From a checkpoint of a small mixture-of-experts model trained on Wikipedia.
Size: 19 layers, width 384, vocabulary 50257, 137M parameters.
Experts: 6 experts in each of 19 layers, 992 GELU neurons an expert, 1 pick a token.
Training: 496M tokens, 7563 steps.
Below are experts of layer 16 (counted from 0) of a mixture-of-experts language model. Rows are named router (the router's row for the expert), up (a neuron's input weights, with its number) and show model dimensions 320-351. Each number is 128 + 32 x the weight over its row's rms, rounded and kept within 0 to 255.
After each expert's rows: a language model's description of what the expert responds to. This comes from a sample of Wikipedia text that the model never trained on.

# expert 4
router [106 112 111 123 139  91 192 184 134 112  83  99  94 114 114 103  85 128  58 121 142 164 130 122  81 140 129  72 125 143 218  60]
up0 [155 151 151 150 122 203  88 102 134 124 102  99 105  88  29 156 158 166 140 119 163 128 131 119 151  58  97 130  83 109 141 148]
up1 [ 86 129 191 132 158 133 117 100  96 102 169  99 166 142  97 117 106 133 136 146 160 145 149 130 166  70  98 112 114 132 128  61]
up2 [164 134 107 198 159 108 147 148 167 152  83 126 169  90 161 124  74 130 165 193 113 163 162 198  65 163 134 123 142 153 122 133]
up3 [132 110 157 109 142  97 149  98  67  99 157 152 103 126  97 124 145  80 157 166 126 169 119 129 124 233  59  80 183  86 146 137]
up4 [160 160  99  88 117  83 124 128  80 171 106 114  94 110  91  96 142 151 115 148 120 150  79 109 119 147 116  56 106 134 124  93]
up5 [107  85 148 121 102 153 126 178  82 144 159  75 130 111 110  79 123 239 136 113  92 115 128  85 138 121 102 185 111 127 142 114]
up6 [228 129 125  65 130 113 130 119 132 116 113  87 110 125  75 132 116 140 111  46 111 149 154 170 133 130  49  93 109 155 148 140]
up7 [ 91 161 126 155  82 128 105  87 180  79  70 151 125 121  79 105 114 180 125 135 145 100  86 112 125 132 127 128 164 127 123 157]
up8 [148 151 106 101 129 144  99 144 132 120 130 126 110  89 156 132 125 167 109 128 112 101 131 121 132 100  87 139 149 164 136 114]
up9 [ 57 114  63 141 112 115 110 113 173 121  99 100 126 149 132 143  92 119  93 165 159 120 125 164 112 117  84 170 105 179 103  91]
up10 [188 137  95  70 131 115 154 124 138 159 119  88 115 107 127 115 157 199 175 119 135 120 116 150 170 135  99 102 120 183 109  60]
up11 [111 126 100  90 111  95 125 145 140 124  47  83 164 163 127 102 114 107  77 113 137 105  92 116 120 142 134 169 142 123 123 120]
up12 [146 142  75 148 128 160 133 133 125 101 103 124 145 126 107 129 118 157 157 135 134 156 115 120 166 100 151 123  80 163 137 144]
up13 [126 117 144 205 149 121 125  73 127 177 154 119  95 124  86 119 103 125 114 179 150  89 148 106  54  80 142 130 148 181 157 115]
up14 [119 143  99 145  99 115  76 129 168 117  81 156 155  89 178 146 107 111 189 166 125 188 151 121 104 142 122  93 172 195 167 146]
up15 [116 103 137 115 141 116 114 139 116 125 149 111 156 144  72 164 131 128  82 177 122 123  71 109 134 182 129 109  88 154 132 104]
up16 [ 98 122 155  72  84  72 213 130  93 127  90 189 191 179 159 195 109 121 134 163 136 115 115 134 106  81 130 107 115 128 121 131]
up17 [124 132 148 166 139 130 144 155 183 144 153 113 130  92 187 120 144 193 108  73  96 161 135 113 164 150 135 128 104 129 129 137]
up18 [173 111 173 143 174 103  91 199 169 106 140 122  62 110 119 162  66 119 151 139 144 139 140 157 138 129  94  98  80 160 117 154]
up19 [119 147 111 131  90 130  95 123  51 134  80 129 153 140 143 142 144  98 113 136 120 161 119  58 165 171 105 151 155 106 155 135]
up20 [ 76 124 104 167  94 141 148 156 113 135 110 126 165  84 123 147 130 110  75 124 128  67 133 141 129 129  83  98 127  98 114  78]
up21 [131 139 101 145 166  67 154 148 200 120  87 150 135 146  64 143  97 163  61  72 121 164 101 151 191 120 126  97 113 129 153 145]
up22 [130 122 128 111  86  84 153  80 139 180 115 183 101 147  80  61 168 152 141 133 140 131 164 101 146 113 100  99 135 136  92 116]
up23 [187 120  84 114 136 128 133 118  93 125  83 127 159 121 165  79  71 106 117  94 153 139 136  90 116  92  92 139 157 118 111 138]
up24 [197 113 121 148  95  74 160 169 172 109 126 135 135 130  96 123 133  85  98 126 118 121  69 170  89 124 135 141 121  93  94 130]
up25 [113 108 155 186 130 109  63 177 194 127 191 130 119  89 139 157 122 171 144 131  90 170 155 137 167 118 113  72 125 184 129 144]
up26 [110  82  49 158 103 119 117 164 101 109 119 127 148 136 114 179 121 162 111 140 116 116 185 139  84 112 121 106 161 120 116 126]
up27 [100 117 141 175 127 128 154 101 116 130 191 147 152 114 163 104 105 139 137 145 161 111 138 165 143 138 113 165 107 167 105 174]
up28 [147 142  85 158 123 117 142 165 136 138 169 154 109 111 132 101 122 139 155 130 137 160 109 144 198 121 130  85 161 179 136 140]
up29 [123 106 120 164 140 133 125 151 113 111 151 140  67  82  96 115 142 123  98 118 140 147 126 139 126 140 129 129 144 102 189 131]
up30 [178 142 125 122 141  57 180 205 186 151  59 126 128 164 143 144 112 122 113 179  59 139 185 103 157 115  67 118 150 215 105  86]
up31 [131 114 141 154  44 109 150 129 162 187  90 158 117 148 187 117 179 163  99 183 149 155 158  93 127 117 186 104 151 171 120  97]
up32 [115 148  82  95 135  95 148 146 136 107  71 116 147 141  88 189 148 102 110 188  72 208 163 106  95 120 135 110 162 124 121 133]
up33 [191 105 145 204  95 126 151 105  92  70 132  81 158 182 136 121 116  99 101 176 125 175 195 156  92 151 123 115 154 163 156 138]
up34 [165 160 133 157 117 132 143 107 117 148 177 171 167 119 106 168 169 148 107 142 147 139 115 159 133 111 102 115 101 137 125 163]
up35 [ 66 121  83  67 134 103  84 132 151  73 114 138  87  52  88  80 190 133 122 118 106 153 141  78  81 133  74 152 141 133 142  86]
up36 [ 69 118  71 120  84 165 169 124  65 141  64  96 180 113  75 109 119 153 146 148 138 147 151  84 142 136 161  82  97 125 127  94]
up37 [108 147 106 100 128 128 147 113 119  82 145 192 138 154  69 146 133 129 122 136 218 129 183 146 122  73  87 137 157 120 157 139]
up38 [ 97  92 111 122  57 112 100 119 142  56 165 150  81 128 123 111 127  97 116 103 134 122  77 157 149  92 133  68 170 160 163 121]
Description: Place and team name pieces in sports seasons, schedules and results tables, after at or @, like County, Houston, South, City.

# expert 2
router [102 150 151 143 100 176 125 130 155 143 126 159 144 133 103 104  81 122 134 136 116  96 121 159 123 131  92 128  95 178  63 150]
up0 [149  75 157 147 100 108 150  86 125 132 132 200 179  45 115 123 135 161 175  84  58 127 126 140 168 115 129 130 101 126 128 131]
up1 [107  91 110 122 102  99 135 199 156 154 109 155 136 166 104  84  91  39 140 107 128 180 125 118 170  86  73 140  64 166 107 127]
up2 [140 140 167 198 182 137 136 157 144  99 187  94 173  80 167 126  92 109 185  81 114  99 134 161 123 166 129  76 159  67  87 171]
up3 [105 139 138 155 131  97 136 177  92 128 132 170 169  92 150 148  80 120 170  92 107 100  98  81 125 171  87 106  75 122 140  84]
up4 [144 185 145 151 161 150 148 160 154 111 125  93 120 101 123  50 120 149 131 125 111 162  95 151  85 143 182 162 142 206 100 127]
up5 [144 153 141  92 149 109 111 156 194 141 157 160 110 145 128 123 140 150 125 123 111 167 114 138 123  90  91  58  88 169 146 149]
up6 [ 85 138 165 133 111 131 147  82 134 171 138  87 147 146 117 133 150  86 160 172 112 108 102 168  95 117 128 113 149 151  67 116]
up7 [146 135 120 104 130 137  43  98 100 110 160 126 172 179  80 154  88 116 143 127  64 138 139 130 125 177 138 128 155  79 108 139]
up8 [192 235 125 190 152 124 176 141 176 103 101 152 191 123  91  83 161 179  85 120  97 169 175 140 144  80 107 120 104  92  92 151]
up9 [124 155 147 182  89 148 156 126 131  79  82 121 109  77 169  86 183 152 145 154  74 162 126 110 139 148  49  83  98 155 130 109]
up10 [ 95 153 183 153 153 142 157 113 144 122 181 130 100  78 176 186 106  55 139 141  97 126 153 132 168 120 134 116 110 111 155 122]
up11 [108 119 144 169 180 134 157  83 168 176 106  80 182 118 161 157 172 128 158 125  48 124 111  64 112 153  86  61 126 126 151 103]
up12 [123 170 148 138 162 120 123 131 159 129 177  97  50 169  35 118 164 125 130 102 128 146  91 112 148 126 139 146  98 153 164 159]
up13 [172 206 153 139 104 120 105 103 135 137 164 109 135 129 123 141 180 124 149 131 119 111  87 135 105 164 151  93 123 161 161 154]
up14 [149 129 133 142 154 113 131 124  20 163 183 166 145 167 116 137 100 156  72 186 139  90 134 166 145 180 102 118  52 189  80 188]
up15 [154 106 180 122 116 147 120 119 136 126 101 158 137 157 102 173 121 123 154 145 130 106 158 101 146 129  29 160 167 160  97 124]
up16 [116 124 140  93 174 114  89 112 154 121 107 141  97 148  92 185 115 153 149  88 147  88 134  84 120 173  90 136 145 112  98  86]
up17 [105 177  73 115 121 123 180 190 136  94 151  86 119  77 103 154 171 192 104 128 156 118 136 138 118 141 109 123  83 111 143 137]
up18 [150 157 139 161 102 100 127 123 138 155 129 153 167 110 146 160 137 113 180  90 150 190 115 114 139 146 110 140  88 154 110  98]
up19 [109 149 112 112 118  26 108 138 111 128 118 110 116 165 114 136 102 142 170 126 112 141 105 102  92  73  39 170 129 115 147 146]
up20 [114  92  88 121 125 209 164 106 135 102  63 129 120 151  48 122 138  64  95  80 128 118 111 149 100  90 154  92 151 163 153 129]
up21 [120 153 167 178 153 141 140 139 110 125 122 111 117 124  85 121 136 103 142 135 151 155 147 126 153 132 127 129 129 138 189 107]
up22 [132  95 211 118 224 142 141 143 121 115 154 150 188 110 117 121 144 107 144 121 169 138 134 190 145 107 189 110 169 179  85 135]
up23 [ 94 119 159  91 140 177 164 148 142 161 132 130 123 143 142  93  98 114 146 179 114 141 141 156 122 161  72 107 159 123 141 167]
up24 [ 99 148 125 186 143 108  97 155 151 168  83 101 101 153  98 204 120 173 144 102 144 124 196 108  88 132 142 169 131 126 106 116]
up25 [141 117 153 214  87 102 157 109 125 109  75 126  76 160  82 113  99 115 157 150 106 116  74 133 105 146 154 117  75 185 161 165]
up26 [171  90 129 136 104 131 190  96 109 161 134 142 157  90  98 105 171 129 131  96 151 114 122 170 106  84 135 105 188 197 128 163]
up27 [155 162 146 130 160  90 135 118 148 151 153 132 183 178  71 139  78  91 138 120 173 154 119  55 118 130  86 162 133 125 177 143]
up28 [150 162 148 127 134 108 172 119 177 212 140 147 116  51 100 158 113 142 142 129  98 181 113 130 103 162 115 100 129 180 117 131]
up29 [120 125 128 129 108 105 162 174 105 157 156  96 178 122  95  82 148 107 133 108 169 133 131 129 172 143  94 145 145 155 119 152]
up30 [117 153 172 166 157  48 128 104 141 153 179 148  89 133  65 142 146 170 178 148 160 126 131 146 121  94 150 137  80 199 122 154]
up31 [ 35 108 146 123 133 159 139 141 146 168 142 123 106 118  89 119 115  55  93 148 168 145 142 171 126  76 206 131 113 137 155 109]
up32 [147 105 110 138 114 148 140 127 155 205 145 119 110 120  70 141 117 111 127 132 120 109 113 113 146 147  38  99  99 136  80 137]
up33 [125 142 129 136 123 147 112 143 221 131  87  71 167  92 144 150 217 171 135 151 153 164 196 190 143 135 145 130 177 186 148 107]
up34 [ 79  72 107 117 124 176  89  93 156 175 115 141  80 112 113 144 126  99 164 148  88 153 146 122 126  62 149 126  96 138 101 141]
up35 [169 143 143 135 138 140 143 139 133 154 145 130 172 141 105  96 134 107 178 188 143 104  88 128 128 108  59 151  85 191 144  91]
up36 [111 153 166 128 131 125 115 169 160 140 108 138 123 127  93  79 123 133 141 143 128 136  76 143 143 150 122 157 166 122 161 176]
up37 [104  74 152 115 134 152 134 132 130 107 157  94  73 153 135 153 149  93 110 154 131 121 191 131 128 174 150 155 125 174 121 118]
up38 [149 113 128  87 169 142 140 110 116 117 103 136 167 111 241  67 142 182  86 153 101 132 145  99  84 162 110  78 172 148 112  62]
Description: Capital first letters split from their word at the start of names, titles and headings, often after and, a comma, bracket or dash, e.g. N(atural), R(estoration), (M.

# expert 3
router [173 118  88  83 136 130 157 128 190  94  89 156 113 191 156 148 143 116 120 124 118 142 175 154 124 127  58 181 157 117 114 120]
up0 [146  79 168 145 183 150  86 128 118 159 124 126 118 124 156 151  60 224 117 150 126  72 162 137 116 148 114 140 143 147 103 152]
up1 [152 200 122 103  67 121 196 142  87 142 147 150 130 119  76  89 151 147 117 174 159 103 220 103 119  69 138 139 102 130 145 153]
up2 [143 144  68 143 109 109 146  84 111 123 111  81 175 124 137 155 107 133 142 175 119 160 188 147 120 128 163 114 117 143  93 152]
up3 [124 131 157  98 138 146 115  47 174 210  93 180 128 128 117 129  79 104 137 147 123 145  84 201 147 167  92 141 121 205 117 138]
up4 [141 130 150 142  68 181 133 180 142 133 113  61 133  82 123 135 155 147 131 156 122 133 110 125 167 145  72 170 109 137 128 128]
up5 [ 88 110 130 141 150 147  99 138  98 122  95 147 120  92 133 144 164 193 159 154  91  88 161 131 125 166  99 116 168 173  62 137]
up6 [175 115 178 110 129 126 126 120 130 166 147 126  77 118 180 106  71 164 100 148 148  99 128 125  87 123 115 152  73 102 112 123]
up7 [130 147 109 169 154  79 172 125 141 114 170 148 128 108 117 182 108 103 156 119 144 135 178 156  76  67 122 145 139 166 115  72]
up8 [173 122  87  44 125 168 117 151 113 103 211 119 107  81 156 100  99 165 182  94 110 134 157 153 135 144 133 112 127 178 204 155]
up9 [ 85 117 210  32  97 101  72 173 156 162  80 150 111 103 126 170 139 140 184 142  96 120 185 160 149 160  89 116 146 153 122 118]
up10 [101 107 157 188 186 160 194 121  61 164 105 165 138 182 106 136  90  62  96 176  96 127 162 186 148 140 124  97 151 156 162 117]
up11 [192 107 157  95  73 104 164 129 125 129 124 107 124 114 157 157 149  90  60  99  97 146  82 148  72 126 130 107  80 139 123 125]
up12 [ 93 176  70 187 154 116 117  60  95 123 169 157 129 112  16 112  92 115 139 130 115 137 110 144 182  97 149  89 198 109 176 153]
up13 [130 147 110 133 181 177 133 149 132 152 109 141 161 179  85 139 108 112 104 156 143 141 160  53 156 118 102 121 108 176 124 154]
up14 [114  93  98 117 140 158  54 134 121 147 124  82 154 188 132 157 169 144 114  94  96 113 138  79 155 118 144 156 129  79 141 101]
up15 [124 117 179 117 133  94 141 185 163 131 174 132  92 147 120 153 135  65 139 160 111  55 164  98 104 165  77 111 147 109 134 142]
up16 [155 174  88 182 121 130  93 106 131 133  94  44 131 136 187 127  91 133 148 134  84 187 147 141 114  89 123  47  10 170  73 143]
up17 [139 162  94 153 100 109 172 182 159 146 105 111 132  92 125 118 108  85 174 144  59  84 186 145 126 142 109 161 130 105 144 101]
up18 [123 122  83 155 151  97 174  81 112 104 106 106 139 189 135  93 176 128 102 164 166 167 160 104 105 111  95  76 195 152 108  79]
up19 [ 57  88 106 122 100 138 143 226 147 101 122 134 113 112  96  98 153 105  93 110 136 120 156  96 124 112 137 163  97 119 121 143]
up20 [ 23 114 109 100 152 149 172 122 179 108 140 157 119 137 103 145 150 137 131 125 113  97 147 152 141 108 123 133 165 167 150  49]
up21 [100 116 100 183 126 146 162  72 144 154  71 120 149 137 108 127  83 142 117 125 106 179 178  94 147 147 154 112 172 188  70 129]
up22 [128 109 134 149 163 108 149 162 178 134 155 154 163 195 102 130 106 120 134 144 105 106 143 155 141 173 145 154 125 108  93 116]
up23 [147 155 120  81 183 101 145 145  92  73  47 142 127 123 186 129  68 169  88 147 109 172 141 133 141 111 146 138 121 113 114 127]
up24 [108 124 132 143  92 185 116 162 106  96  82  88 114 101 147 113  10 152 115 140 170 193 137 168  68 129 136 146 115 124  88 174]
up25 [115 175  92 197 158  67 140 146 168 139 155 109  92 157 113 114 168 138  89 141 142 116 136 111 181  94 118 143 147  86 103  89]
up26 [166  84  98 132 133 194 119 169 123  72 144 156  93 159 136 143 105 167 128 141 137 114 109 163  98 185 107 147  97 146  90 183]
up27 [ 80 123 123 117 122 114 100 170 124 164 224 108 112 112 136 145 156 117  91  90 126  75 157 203 188 116 114 126  78 104 136 121]
up28 [148  92 131 150 151 131 171 147 103  85  63 132 104 212 112 146 141 142 114 161 163 159 219 121 150 140 117 165 142  88  43 153]
up29 [169  53 131 111 113 131  99 180 102  64 147 154 133  89 147 143  98 168 184 121 149 162 160 155 121 103  97 181 128 140 141 122]
up30 [146 166 149 150 189 159  85  99 104 146 136 146 184  99 122 151 172 129 172 124 126 129 157 118 145  71 126 125 125 132 114 127]
up31 [ 78 201 122 133 104 123 134 120 187  57  88 127 123 183  99 131  75 127 119 117 102  68 131  83 120 136 139 102 190 140 128 100]
up32 [162 153 121 104 117 159 106 123 141 132 144 172 122 140 144 167  93  98 126 177  98 108 158 129  86 178 127 104  94 125 144 102]
up33 [171 140  82 187 106 104  72 143  74 147 105 162 130  93 166 107 186 113 152 164 139 107 148 145 100 106  62 117 105 160 113 159]
up34 [115  89  87 106 106 118  80 143  55  86 128 167 144 159 117 133 168 142  95 213 190 145 128 159 150 152 138 149 123 136 139 118]
up35 [123 155 150 123  99 171  84 127 175  80 159 209 140 134 150 156 181 136  87 150 152 178  84 195 119  73  74 172 104  72 133 135]
up36 [128 133  96  92 153 155 134 136 106  92 171 191 119 119  66  91 104 166 149 150 208 157 129  84 140 121  92 145  97 128  75  85]
up37 [ 95 163 207 115 131 128 129  95 121 119 167  83 143 161 136 137 113 170 110 124 125 115 208 192 116 197 127 138 100 162 135 164]
up38 [144 144 147 130 144 134 127 119  53 146 116 173 132 150 148 140 139  94  97  85 172 120 127 129 119 156 126 146  94 128 107  66]
Description: Pronouns, articles, was/is, possessive 's and relative which/who in running prose such as plot summaries and biographies.

# expert 1
router [111 118 129 116 127  98 160 126 131 141 164 120  30 106 109 135 160 137  88 120 106 132 112 140 152 130 130 112 122 137 159 136]
up0 [121 175 108 121 153 140 101 195  64 165 166 129 101 118 117 124 170 171 115 153 117  83 105 118 100 138 116 193 155  96 194 155]
up1 [ 72  73 160 106 104 108 124  84  77 211 149 184 160 104 102  93  98 119 156 170 126 151  79 129 185 185 125  68 150 154 159 129]
up2 [174  73 160  67 143  59 130 126 102 239 169 141 106 193 152 146 111 139 126 210 172  77 128 137 135 107 113 130 136 125 182 139]
up3 [103 101 127 152 157 134  86 124  72  77 110 145 136 173 134 115 152 177 148 195 148 105 131 131 145 149 110 109 109 152 146 185]
up4 [ 91 107 135 208 111 116 126 119 146 127 116 116 114 120 125  76 141  69 188 117 164 121  59 144 118 141  76  88 120 147 146 141]
up5 [192 125 134 132 170 200 150 152 124 119 119 138 122  96 178 140 113 166 195 102  94 121  95  73 118 181 103 139 123  70 144 146]
up6 [183 135  92 140 163 151 117 157 115 144  87 122 114 176  99 131 128 178  68 118 204 123 152 145 172  69  94 107 116 116 115 164]
up7 [166 105 140 133 118 192 155 118 130 162 185 124 104 124 111  80 111 117 133 163 115 145 141 109 124 108 117 124 122 154 167  83]
up8 [167 123 146 116 152  56 166 118 105 116 212 124 107 166  72 135 137 169 139 182 137 153 155 169 139 142  97 180 157 165 124 119]
up9 [ 97 124 116 168 129 131 126 188 147 142 141 226  77  90 190  80 196 167 103 116 151 112  91 155 154 104 147  82  84  74 145 105]
up10 [169 143 187 108 138 159 146 185 132 106 199 132 103 114  87 162 113 133  95 123 148  82 163 117 156 125 147 182 108 159  59  74]
up11 [130  93 154 123 169 152 131  71  56  71  36 111 136 150 104 177 124 136  80 192 130 129 120 122 140 131 134 156  76  94 137 123]
up12 [ 84 158 118  82 163 136 161 131 179 145 181  90  87  80 141 137 118 168 139 150 139 160  83 141 173 130 129 136 109  85 101 159]
up13 [144 128 153 135 117  96 173 188 149  93 115 109 142 157 164 106  86 172 137 116  63 109 120 115  82  85 161 190 105 121 121  51]
up14 [161 121 134 101 119  68 164 166 135 106 125 119 163 124 105 122 143 168 150 138  67 155  97 133 145 169  36 135 118 191 139 189]
up15 [ 99 147  96 173 130 141 132  98 186 100 158 140 115 160 118 176 131 112 174 156 118 138 125 155 113 172 138 139 162  98 145  81]
up16 [ 78 108 146 155 146 129 126  71 164 110 169 160  77 112 161  55 120 115 135 189 111 123 146 117 145 105 128 150 107 133 144 139]
up17 [165  75  81  94 136 154 134 165 137 177 121 151 158 128  89  91 136 168 130 137 141 170 169 119 118  86 144 134 123 133 103 121]
up18 [196 108  99 159 158  78  91  95 173 100  83 111  79 105 136 123  57 124 144  98 120  77 154 108  85 135 103 110 118 124 135 167]
up19 [168 120 163 109 208 150 108 172 164 155 131 108 137 106 136 122 150 101 112 178 103 106 179 175 119 168 102  17 120 105 128 114]
up20 [136 166  81 113 149 151 143 189 113 216 141  92 121 129 105 120 105 111 140 113  55 127 146 146 114 122 150 137 120 126 165 119]
up21 [108 121 143  97 113 163 161 214 122 144 137 134  85 166  81 108 121 116 122 132 109 207  84  90 102 124 131 125 111 147 118 118]
up22 [178 194  76 123  78 126 115  90 123 129 134 153  82  75 116 160 107 116 153 146  90 122 104 108 107 110 156 198 134 163  87 128]
up23 [155 113 121 110  88  44 127 140 158  92 115 126 102 108 152 174 130 143 162 126 108 153 158 148 171 150 118 112 172 118 127 157]
up24 [113 126 229 124 133  94 125 186 137 136 187 105 147 195 102 150  90 116 114 138 102 130 113 124 107  92 157  69 174 172 136  56]
up25 [138 121 117 135 144 180 129 118 133  99 144  83  85 188 142 177 151 116 126 121 155 152 163 125 105 121 142 155 118 139 157  49]
up26 [175 112 108 135 173 144 176 120 150 125 130  91 181 117 145  95  99 158 129 100 118 129  47 144 161 135 112 152 107 105 173  78]
up27 [124 113 180  56 145 143 139 142 183 183  85 139 115 148  90 155 129 116 128  36 169 145 135 116 181 126 168 104 116 163 107 152]
up28 [ 39 137 179 156 136  97 145 164 116 133 197 114 115  98  55 123  42 177 144 186  86 147  91 133 193 104  54 103 125 119 106  95]
up29 [136 186 103 141 116 158 118 135 148 132 137 100 110  90 121 114 181 115  86  98  99 109 169 117 110 166 100  89 147 130 164 150]
up30 [132 111  67  80  94 139 117 135 169 192 115 143  99 132 154 133 165 161 190 116 126 129 172  58 134 119 175 116 129 100 182 143]
up31 [155 106 117 128 117 141 142 200 138 195 152 143 105 142 118 160  79 168 125 111 114  88 128  99 102 102 152  83 110 107 164 136]
up32 [113  68 196  93 133 117 175 151  97 167 136 155 170 124 118 108  87  87 167 128 127 120 101 107 152 118 159 119 132  99  68  95]
up33 [116 115 168 105 157  67  63 140  88 148 146  89 122 101 200 134  69 109  98 196 123  98  72 101 120  88 158 157 171 179 164 134]
up34 [125 147 150 138 145 136 120 111  87  99 153 136 124 161 114 109 123 155  53 124 129  94 153 151 198 103  68 121 129 113 134 137]
up35 [ 69  99 199 148 127 102 128 175 159  76 100 164 146 134 146 105 137 103  92 149  81 161 136 100 132 117 114 147 140 128 142  91]
up36 [142  91  70 124  97 142  76 128 131 167  95 155 123 130 175 146 116  94 188 150 141  84 112 185  97 117 150  72 102 140 180 140]
up37 [106 148 201 149 139  95 145 122 152 108 187 158 190 172  83 128  83 163 135 101  57 168 164 109  88  87 165 134 113 151  85 142]
up38 [132  74 173 150 191 143 113  97  94 104 130 150  99 108  94 127 138 126 116 158  80 109 183 144 103 117 138  68 121 105 134 131]
Description: Digits, decimal points, percent signs, dashes and pipe separators inside numeric tables and statistics, like 51.21% |, 3–0, 6–1.

# expert 0
router [134  99  83 175 142 126  87  92 101  96 181 126 128 161 168 163 161 126 110 133 101 163 102 185 124 128 109 181 115 137  85  71]
up0 [ 57 111  66  94 117 113 116 122 101 126 150 122 128 120  95 128 158 109  72 170 157 166 137 144  45  71 126 133  79 156 128 139]
up1 [106 105 156 211 115  85 148  88 139 174 151  53 111 164 124 159 104 106 110 143 141 119 130 106 142 126  76 132 129 116  75 176]
up2 [147 220  98 147 123 164 123 134 127 196 110 155 117 126  99 100 136 128 159 174 109 120 115 110  87 146 120 203  92  92  82 117]
up3 [150 145 166 185 140  79  93 150 119 120 142 186  87 160 101  83 111 113  99 117 120 140 136 131 133 146 103 130  77 100 123 104]
up4 [ 90 141 114 159 164 102  98 140  76 118 151 188  90 106 131  67 164 115 102 169 161 150  89 168 103 110  81  99 146 155  89 161]
up5 [142 135 143 184  96  95 136 107 176 147 124 117 118 167  95 121  84 101 124 103  74 156 164 143 137 117 136 125  87 174  82  88]
up6 [149 144 165 144 130 160 113 130  67 150 125 112 142 158 148 106 118 177 105 134 157 127 160 146 197 140 139  50 152 126  94 139]
up7 [163 111 121 195 144 130  84  97 142 158 149 108 144 125 111 139 154 207 140 127  85 140  99 154  95  91 133 117  93 124 127 130]
up8 [136 110 138 164 110  19 137 122  90 134 201 172 109 158 108 116 130  63 150 142  79 125  96 175 114 150 121 115 108 135 141 134]
up9 [130 106 178 124 169 111 126 114 116 153 114 124 143 168 100 147 127 131 213 129 148 149 118  89  84 180  96 184 107 109  95 126]
up10 [ 94  69 114 112 132 117 108 155 169 101 194 162 143 124 121 153  56 122 114 126  95 159 133  99 115 114 162 108 112 139 125 102]
up11 [228 130 129 163 110  86 133  87 148 143 117 154 169 105  97  88 181 135  84  77 118 158 123  95 176 109 119 144 170 177 117 122]
up12 [131 174 153 124 123 129 176  77 100 172 119 119 139  98 151 112 138 147 121 204 121 114 135 180  95 106 139  86 152 156 120 131]
up13 [154 144  87 165 132 157 138 101 109 113  69 183 110  95 139 107 236 153 192  90 121 172 130 164 161 109 145 133 170 120  53 125]
up14 [138 105 152 133 152 151  50  83 146 149 121 126 113 122 200 132 101 129 124 131 142 114  56 151  75 176  71 125 160 154 130  94]
up15 [105 135 124  86 156 131  70 121 161  99 147 126 105 115 170 155 121 149  93  94 103 101 145 132 132 102 129 151  88 118 111 117]
up16 [132 127 106 157 125  89 143 135 169 194 123 112 148  79 120 121 113 161 145 157  70 141 126 129 134 109 118 129  83  77 137 127]
up17 [122  80 134 101 111  89 127 182 109 157  88 148 111 118  53 143 151 138 134  92 205 165 121 128 173  90 110 117 140 125  90 124]
up18 [135  94 184 106 158  41 127 158  91  99 111 162 106 108 107 117  99 122 164 179 146 139 143 163  95 171 134 158 108 162 134 134]
up19 [ 77 161 169 168 179 150 140  86 122 153 120 104 116 156 117 201  95 175 133 140 119 142 122 185 200 128 138 147 115 140 133 146]
up20 [116  63  96 102 104 120 111 136 193 110 104 171 131 134  93 115 152  74  99 196 113  85 132 119 174 124 102 169 171 150 132 152]
up21 [106 159 139 109 123 134 140 149  99 131 144 111 102 149 142  85 129 155 121 191 128 107 118  93 125  99 137  75 122 128 131 158]
up22 [165 141 108 103 154  78  72 100 116 147 117 109 131 132 113 110 116 172 128 135 126 107  98 127  89 106 165 111 177 125 117 115]
up23 [149 149 141 122 107 111 158 147 125 141 103 123 138 131  95  84 149  68 179 105 159  84 207 101  73 168 140 137  92 111 141 101]
up24 [142 132 136 104 132 126 126 121 107 175 147 117  56  87 155 110 140 117 104 161 145 105 170  58 146 138 103 125  86 170 165 119]
up25 [ 90 101 111 141 124 114  55 130 145 160 150 165  92 113 136 229 117 137 177 229 183 111 151  98  67 153 100 228 115 103 109  85]
up26 [138  94  75 154 104 110 146 135 120 136 106  79 123 171 147 112 182  61 152 140  67 122 119 118 102 129 112  63 150 154 128 141]
up27 [145  89  95 208  90  89  76 130  81 131 177 154 142 146 139 108 119 114 122 122 157 172 198 112 159 166 105 169 119 129 146 128]
up28 [ 70  75  96 136  52 135 125 144  51 136 173 137 153 162 119 127  96  71 128 125 133  84  81  95 155 193 113 106 105  87 116 205]
up29 [139  72 118 171  92 166 139 124 104  97 112 138  85 126 112 168 141 181 118  29 112 104 111 118 180 112 140 156 119 120 139  94]
up30 [ 63 153 153 112 104 153  90 136 155 126  84  86  52 136 155 157  56 136  76 143  94 135 113 141  85 142  87 147  96 172  73 149]
up31 [183 101 124 113 151 118 140 121 119 140 142 179 118 182  85 119 112  98 169 130 107 126 111 126 191 115 130  78 131 114  66  87]
up32 [132 128 121 168 147  63 115  95 102  25 118  99 126 113  41 158 110 107 140 158 112 155 100 104 103 120 137  99 126 108 134 120]
up33 [144  83 107 140 117 105 159  69  93 167 200 104 161 173 126 157 112 132 182 100  88 124 194  86  64 170  90  93 184 152  83 172]
up34 [113 174 132  82 134 166 147 127 168 181 125 136 131 118 108 104  56 198 199 134  97 185 135 116 142 146 156 171 153 108 126 151]
up35 [133 130 172 153 155 146  92 194 126 120 136 137 164 111 182 168 103 127  35 148 122  13 145 148 103 124 147 150 122  96 111 122]
up36 [149  81  42  64 167 144 128 105 154 124  65 162 123 158 143 150 152 132 107 159 134 133 109 132 174 127 149 122 133 132 150  66]
up37 [112 147 133 112 155 139 147 121  93 174 171 174 123  79 136 122 102 109 139 101  98 155 104 191 113 152 112  94 155 138 125 127]
up38 [106 116  79 151 188 107 139 169 134 133 162 150 155 157 100  87 130 126 132 137  79 114 122 164 176 124  66 117 132 127  93  98]
Description: Inner pieces of non-English or foreign names and words, especially accented letters and vowels, like é, á, ić, iara, rich.